From a checkpoint of a small mixture-of-experts model trained on Wikipedia.
Size: 12 layers, width 192, vocabulary 18631, 33.8M parameters.
Experts: 64 experts in each of 12 layers, 4 picks a token, a sigmoid router.
Training: 319M tokens, 4874 steps.
Below are experts of layer 9 (counted from 0) of a mixture-of-experts language model. Rows are named router (the router's row for the expert), gate (a neuron's input weights, with its number), up (a neuron's input weights, with its number) and show model dimensions 0-191. Each number is 128 + 24 x the weight over its row's rms, rounded and kept within 0 to 255. Numbers have three digits each.
After each expert's rows: "comes after" lists some tokens at least twice as common just before its tokens as in all text. This comes from a sample of Wikipedia text that the model never trained on. Tokens count by the router's weight.

# expert 42
router:102105129134163118117129144152122111166138139148148116143173122142106162114157170104120117177121148061106157107134094078160149148114155105125131127135144122159169123104162128102160113168145117088127122138107123116126127128114147138156089085143162140112095111166127145148102130121162103123115136160126105150101140113146127126070085116123123147121122147095118114105127113116103104124178133105121145107143117177136112128161165143109163111092088120121146139168138100069185154147107123146139156103151114122117129121175095143165160116132115112149111116162118133108151098108153074118
gate0:151113135126126101187132113121163104131129149184143120103150110139129168139149137107114164164174113107172161121162074074161134153097116137151136141099124141132116146107098137153152133134135125145083128132129154149146082079107128097105122116123072148131105111152135165128109160125134111097168098130143097132130132140093137149127099133088119126105098096115098175133123153176114106086153140123118135089141121126089128124121148096145135144152130111139154112132149140083118137123088146155092086145114115132143161103139128092134093131162160168063134125118108154128122107117101110106
up0:140103154131148108138123114113120136116138170130085158132167106161147153128121143078144109140131107066107160121098117111167086111122128118104116161135114110134124128099149129101112130136111158114132127122122099123126123118094105119120147110110091122120139113173165146139122089163194140132150086124095130122150087115114108138170161100118150167123101108120119132179092126129106079103121164108097124143142132113127134190120098091148121123167114117089162125123097103168155126158098108128142110136171155080129116105097134090088094165099120171140131107120109145122094116120108103108
comes after: "0", "3", "1", "4", "2", "5"

# expert 62
router:121086120144192113104149111150137145181113137162154096116116135128104167105138140120122101152127122106109172136125103074142110126116137104106127101108131128108150133127107122115165114131114117064122166169140121128144115124079153111176132127146144161092119161171106125110156122084135160097121111129130121119065160102117126127085126142082146147110121132071086136149143143131096130104168114113149127170147122134124163141144165155074114109104144115136132118132138114090156170144109131140114189143118117103108134160177117131122121094141129089113099129159119131113129094108152127117
gate0:099100108143122117150125144122118158118106156090160154136145096161127145148169113124141102105122131119138105133162078132093146136116149166103121145172136171096205176110135153138119166123123135156114120156148148146161116142148164131108127122175128122140132144156087120152130128105132149099138124131118104119095130134184156162145141119126074137105117107112097175125121096113108136148145133123151148091094143163112111142125148104111092140147122129091127047104115153118132147137199172155122121147158133101149134162116134136127102091134121125118162124124158093127155122143116165116
up0:162115098130093158161145111093121132066125083152125108165130122160153106125132126193122104085096119080140097108137144127141181112145158128139151101112125094188157089142116104140145091124086139105133141117123130104155170112156089113106119121106108098091126106104164115154109160133119120152135156126109165138143168143131110100139142104149143159105118158154133129108137118129162126085146171155149124115147117091089150113122142132116148160153090153157127147151148104132104107130124121139126147108149151128108121092130144114103151123115111129128121171095143137062106126140083109103
comes after: "\n", "0", "3", "5", "4", "7"

# expert 52
router:087134111144141099139131140144184125177100126150139142136106153148093156111162136164109095174138154083132163125112122086148118150096163097123134099120112127127161127156142095115185122138129066113105132164171153122126093128114117137114120113152152187148115159165117177135106139088122130134149155129129126145099159148126117102111126161075126124171155141105142101115151119138104104137157076131128115158145160141112163115133177139116140112106106091134153132113118154111129192155108176132109141130116082111085123143119131154145108095159137114115101129127129147107129125117119127118
gate0:098120149155174141139166137164134138141163107146119167121123114133141154125107148121210113093143138146111175088141134139126126114153118113159128123133132128097137119157144091126141155133145154063132136110161145116128147123144126101102144114123162118162145126148079163125128120150134131138119136142123157157119104126152112146133095159156135150121124110108132119106122110171165069139080136149119133123117077124117088142136153132113153065091091121124172072127102122150115117157131125153113154159144122085128157128128118089141085154109181147086119168118162167115136123126124163140
up0:134126112085116137125116159102123150097065139142107120075128083172115138141112088146137097141144067116134086194152166169136140136146108142092161128092135166152083128082103122137176114100130130118117107097104144133152126093083131138132161143126112106115165100133121114129119144178135105117147140112140107115120116103169130157115176131114096139126126147111115127133130101146156191078140129117132154125099133107107126167129095122110143148129118150130108147183143115129135147104145125113150092104136149140072143124131114126113143158135090124133103168141122115100098095124109119117
comes after: "| ", "2", "1", "–", " | ", ", "

# expert 59
router:099124118169191101091124134127144126174119126122162115115139180113146140129153126140125143166123152129147125123145096063126150132135175106138110139096114154136132130114127127092122105133192116089122142152154175133158092111091148161140125117196110186139093157121113163132115154096148120102154154137172099140108159108097147107093101145092125124130138116100104101141153158129105111126147110133135117114109157148146145116148193147118155113092155122129150132159124129099189169111097140146118153135119117123125147149140108132155137109121148126117123102140102147109130126068139121122
gate0:120096120129123165150101128147140137044126105134133099154166153147126105124173131145120110130132103123148164151181132148102084112121141082146144104150110154144126118137140154097105108135107099114148113135177137162101096124142179127128113086145080162128130124113101133122147102157141180161115124150131122145138128151146093135092097097156127126106130065164165088138118107127109136098124121090128125114157097107122139184128087110149108081159097129066100149134177145125153101108106111146117133115153143119120139086134127123148155151123116133128114154130115140117145139112135122091
up0:069083099108105146127093128105112105067101158127116115148181178138132105142173129175118127153156113134162137116134113136123119136159133124134126137115163166137119114137149152082143110160096126157141119111141131146112098106174140109095111099126096122142123129100099157077159103173126143150110156139167132135086107149129125147123102089128129142126123101134156120167142146107130158131101085140150122118128141088138137157127114147093138108144125130115068161115151117158132116132151092083106168113156144084131127099177143115126099124133108167147136159112120082126124159095129160126
comes after: " | ", " ", ", ", " (", "| ", " in "

# expert 47
router:121109116121135113171130135110144171198120118139147093093157122139109157150170127143094134160113138113107135123138090093165122134151133121159087123101152145129166120141096104099164134135166066083115089153146142134150091118156135160153110118140136134138131151181105167127103109124121135130153156134162138094091129107142135133105117153121121123117137150094114130147151160122127136104162133128141138144146132156110121095167170144118132145068137147104157149128124116124171197132078156142132156165149094140150133160173106134154125115173159114116103111141127126113123136082112103137
gate0:153122115134131097130142146112095086177188125113166100105139134167125143111163135102107142101096112104103121141141141129093109129195120143174109092140155101155081127165134175108100140104172149128086138150157079131078138168138131111116116128109121122137166153158080125145143117119146119165141106130167123129097145097139159176122159164133128104153132167124142090146145144132111112129134147104121125115138141148106123126134138141145113122150140130089153146150157105124159149138100139173098131147116105082095096131136144120082124129127177145132091112150145143104129167112102136142
up0:148144093136121118114126134134122109093147154122134135086117122113125133127117146126108143108130196112128105110167126128134112125085127125134141120128105081144085106129154103152119123140096110136119146114130086166148127131133057101113116049103111134144167129108141136086138135101127122097091166138139114116103144117178097133053133121124160130134127141124120129165116106131148080122101150133097117123105151116143146148120106095102128091119114157173134139118102087130151129128183040146106148113146099153123141113105161125140165158126120120163116136140130102147150112133137153073
comes after: " | ", ".", "–", ",", "; ", "0"

# expert 54
router:099119107171157112154123141097127123159104120178164082101138123098121162097142113171127111152121120132133184120158122129139164166088157132134113124085122127138138088151122104144164107118160117132129110141155133173136094095074154164135092135143114169116121142172076109129113136141115084119170105115134056126093124171125151112111110122117105138152132142088131111118161140137129104084154109163138130109153167137091128139148169138100119109083124139139157136123119109133151169133089119148113137121132118133112137148159100157160135094148138113109108106167147116091126126106120103121
gate0:132147098203133149157160139124154136158143093128167130148109147091123156126127100132107096114102132101099116149114116102110135103138128133144074147117117081201075131117105156142144116119104102133107137123119112174145150165129133115166147094167141102111143132123176147130126131157138143120095118134149130132117153086144119145090124106088150141101186166138129145146161084111121119135098111102131149115174100142100157139131131143109142138120149096133147093107158168117129138102159151105147169152110130104134127121114161152115117141115136144176122160092143093109100149081141144153
up0:135103123128105127152135118169111121128140126137124151071146104145067088092107146137114163087149136134173166128166128119137135117177144084126097045128134119124146116149150093149113144124124130083138178168120103135140147154118134144129116125123150131136134084135145139161148131130139151143114151171158130162108140075159115148105129169108124124099131157132141158118170107104133082111140170152118082158118105123114156125139108157142131143150134145146170122124109101127127106154052105129117119131170138093128136140147155097128121121104110098131132111091085131125152109118114085139
comes after: "1", "2", ",", " in", " of", " U."

# expert 20
router:138105125164175114126141114157107118188131156140142079116120132100122126168114117162120113167129137068125146113122089083148146129120189133120148113135141132126156111132117109134109117126108105083098149171115150152164083093113110150168156133115110150116138148133135144114125115117119150075156094180158101128080129121115115100104143127090111121141132131071113119155148146146095101127156088121168127129164135141120139121148172148086135108150103114105154149126127128085142168126101139144086173140097137142115130133158111139146167104132143111119132099169150121086123153101135097132
gate0:170129073187156145172171151098105149170130124128137148112123141059137140162142129116155152122152150122111128121126140152142080111155102124148115109118167197116153116129127142135107100123112123085105134132148113152129131130129156156118127092113151117117125134126135155116126140120152126140087149132135122124126167125147094140111103133107128111095137150118100076117137107157105159140137138080113138107133167102109143149155147122096151160078147117108122151123171154133128100180138157167101188106115148107150083129168145134119112110166142109136118090090126106137109147152100089140
up0:092123114090113130137114122130124098110137102142143182127124058102130126121140141167061103108120127131137171146124120139108093135112104170144107140164123099137120129143115141117141168105162114088144092127123126154163156151115145170115110123117156133116124129176121160138147095152184085127102127113141116145084163099122142107127165112126124175163153150113160066127137151146139108129098116129189101140155112142086098129128148134131136102159090126129146131125136097095140125127127110178170131132123130122122152103156124148117115163159126094151101143165132165116137165132111154086
comes after: "\n", " |", "\n\n", " |  |", "0", "andidate | Votes |"

# expert 9
router:107134100139168127112104122113122165190158116140132088112119146119139150144154144144119100158113135124107113121112094060117149187101160130129118132134135129101144104152110115114138104120143094093135096138147139154128093094113105142157094122148134171125106134176091159106114138129141105116155125142132113116060106124119147089126117125130097108098152094081106140136152147144104096109174114133168140118167152167133145121133161127105119130084122114120146126121108091142143182128077154130112139119136115127098108124151139154161135142135180104131135120191141113091156112073110120125
gate0:119116105117140115094127120136123095165142110123116175159122116125088150166120171154125152190102125117134163146116132093106086142160122146114171100174136116123113126138154098138158081155133099123139132134157145109151109123095127150115125144123150146119133178149106151145122114085124157137122140107106102094118120146115150139128140147121160119120110108062156105171134151151137185179093137153182116138142179142143111162120125129075141148090150134136102116102122135130184130141122156092127140158169112140128095133136136126096097125072110095146137108105156117109126161130105124134
up0:123125105121116098110128153109139101150080161178146115096124170122115124123145117104120151119146136092147144115135126136085134127134123084110150097083137149096147107151119149121094154102154137106109134151117106103094120116160155166089138114095098140109137096156150111128163089199142099103156113193155133155130150128089110144113127094111156106173091136149142097157118124135147138091105114134134144103123119130116171152141121168202075086144150121140131117157114120123134137142103120160139121136101108129142117146139186111157124128163103124122115123110121104154109085120160140114
comes after: " | ", " |", ".", "| ", " |  |", "–"

# expert 8
router:109137113144157135144137163123131167200117107133167120101149131146135147160135133131140094166118151109146158098121098082123115177128126130149121122127135130150135125142118092111137083106164133116097119146169149142159117102110137163131116128135139181161133149146088131111104152121130136099181140149147118127092132115131119114112096145104130126128150129067155100130176147128126103114194122103148140138155176152102127148157164130110131136085103162158137131095132089137174197143114157135140172146129111151116161138169097137162123134163136107130109129137112121095143096084119135139
gate0:136089163117139155116108131084136127119136126132138133164095139112099094128123130177101100123122158067123101095104127113145112113113136125091137151141171138173135146138106098149113119155164136116138109137165152127120139124094129113118147080131110176152113119144146108163124103118142114147144168087187159148109121108125114155114120099154167122114148102142143139152098114107117139143138141161146095104146158160101154144110150153137125118146072187140130089160100107130115108096116140119146146104107140157128108103153158117132119151083164111113125132160083111170059110146095108105
up0:101135152117145126132163097106093131139142098115151139119116113127088134147126120141154118121169159117131111107100154081133082125161159105125141121116137176112144136124133083138178088136112067109119096145177135137118118117116125119162141120127125141095133134122132179112149126138177121186168148092143107093110109111131140094139143147120143124134154151106137147175212136125113130118132114146148159081174120102171119117130134135138112135102119159121173136151131088132187107112111169102106099155152120182118134132121126167141094116084130115113133122136118095130127117150102129144
comes after: "2", "1", " | ", "–", "; ", "."

# expert 16
router:134112091141146097121142118139167153186102136117145102102125140162138116104172125156115118135168115101127181132164080077123148161130130137106081135094141127136147156139100102114145131135160107115109134138145119159158115114119085127134124159113138155126056112144110123133123170098137139104128089153174096116121146112115115111104126131079153129134144128083137131150132129131099112147151095122167121140183122149106139128183173158092128114093097112132122117134143122107131180156107147148101167107158118134101152138158089153136132110150143099106104106135114105118171109082118136139
gate0:150175118095099140143157096090130125131121082185133136112113139141144122133108107167173143123173128105130089101154165059142143181105141084117111126118094127148119119158104118166178118119135128083128104158135125126158136146144113134118115102117141125153113112130117102118114150138145086119143104134117153117087126108156139081126111153098134124190112121122116143133114103148117128099127111142100147169137102141127131153154182116140121114145111105125151141120136127115116184114144126105136166165163152088122107124143131180138182145147128130078152129117092148123132147075132127085
up0:142124113119094114156171137122099120148119151145151162111104138157138126144110114128134135125121107130095172091105139121145152071081136103148100165083183096139091116142085130110142141116103169127146125181119131135143123129143129085144162126100138131139134150125147115157112124148173109102141157143110148101102115132162141117137091131079128122117105106142097098077132132129147133125121124098085123141161116128087106145127173116093138125139124129118136120129105151092131101122131137106121146162141172111109113110159160102078135144144119120168151159120098195079111158124075152172
comes after: " |", " |  |", "–", " |  |  |", ", ", " | — |"

# expert 58
router:068141118162150103120135133156133111173126140144161098118129131112101173106129177134107134156105133103116191130162118126122124160115148089126140116122122126133147092123128095153148111118155115112141108179173134117146080102151128153127113114125131159139104147148076133156137160111120120076154148159130109113104138121135111114089106136060108142155124154078147097141141138158104141094146097136132172136140178143091129121145129158123107134106114152114123137111134099099168159121105161139122154123140110123106138127172073160136121129158129101104099135174133141111166086117130088142
gate0:141125126143126153157163132124154127129160091152129176166121157183140147125143126111106142139144097087110083071108140108148131150129146142129165113137090184087159160154153127127121175095119095089184141162118206119150081126128148158137153104140128103107118104159121167148124152135120113101099157108136138129122112166117152119126174135145128111170141135134141096117116123136085174149094130136135149111139119171133178106145135114131138123118140149119131119188145138149109140146154132162129111146116140132103088146133137126126123134142122168140117128132153095138155122089078113129
up0:130144154110116129179139121147114115127120142118108125132112136098137080146164138125126141105145104124085137127192109161112145134124125096126178111170117146118135131108120111105160140176115129160175110117166139140124140127124105120131170094103117138135151139140110123132137103127103156097098165164117167100109096151139140153146138137142117128124104130144143116121089145117143124136092107163145076140122143148140145103114112137154147113155104173137137160121097154153112144058132137163129112085100116094103112102156114169118092115151120147186129140151069103137187086117129108071
comes after: "1", "2", " in the", " of the", " in", " the"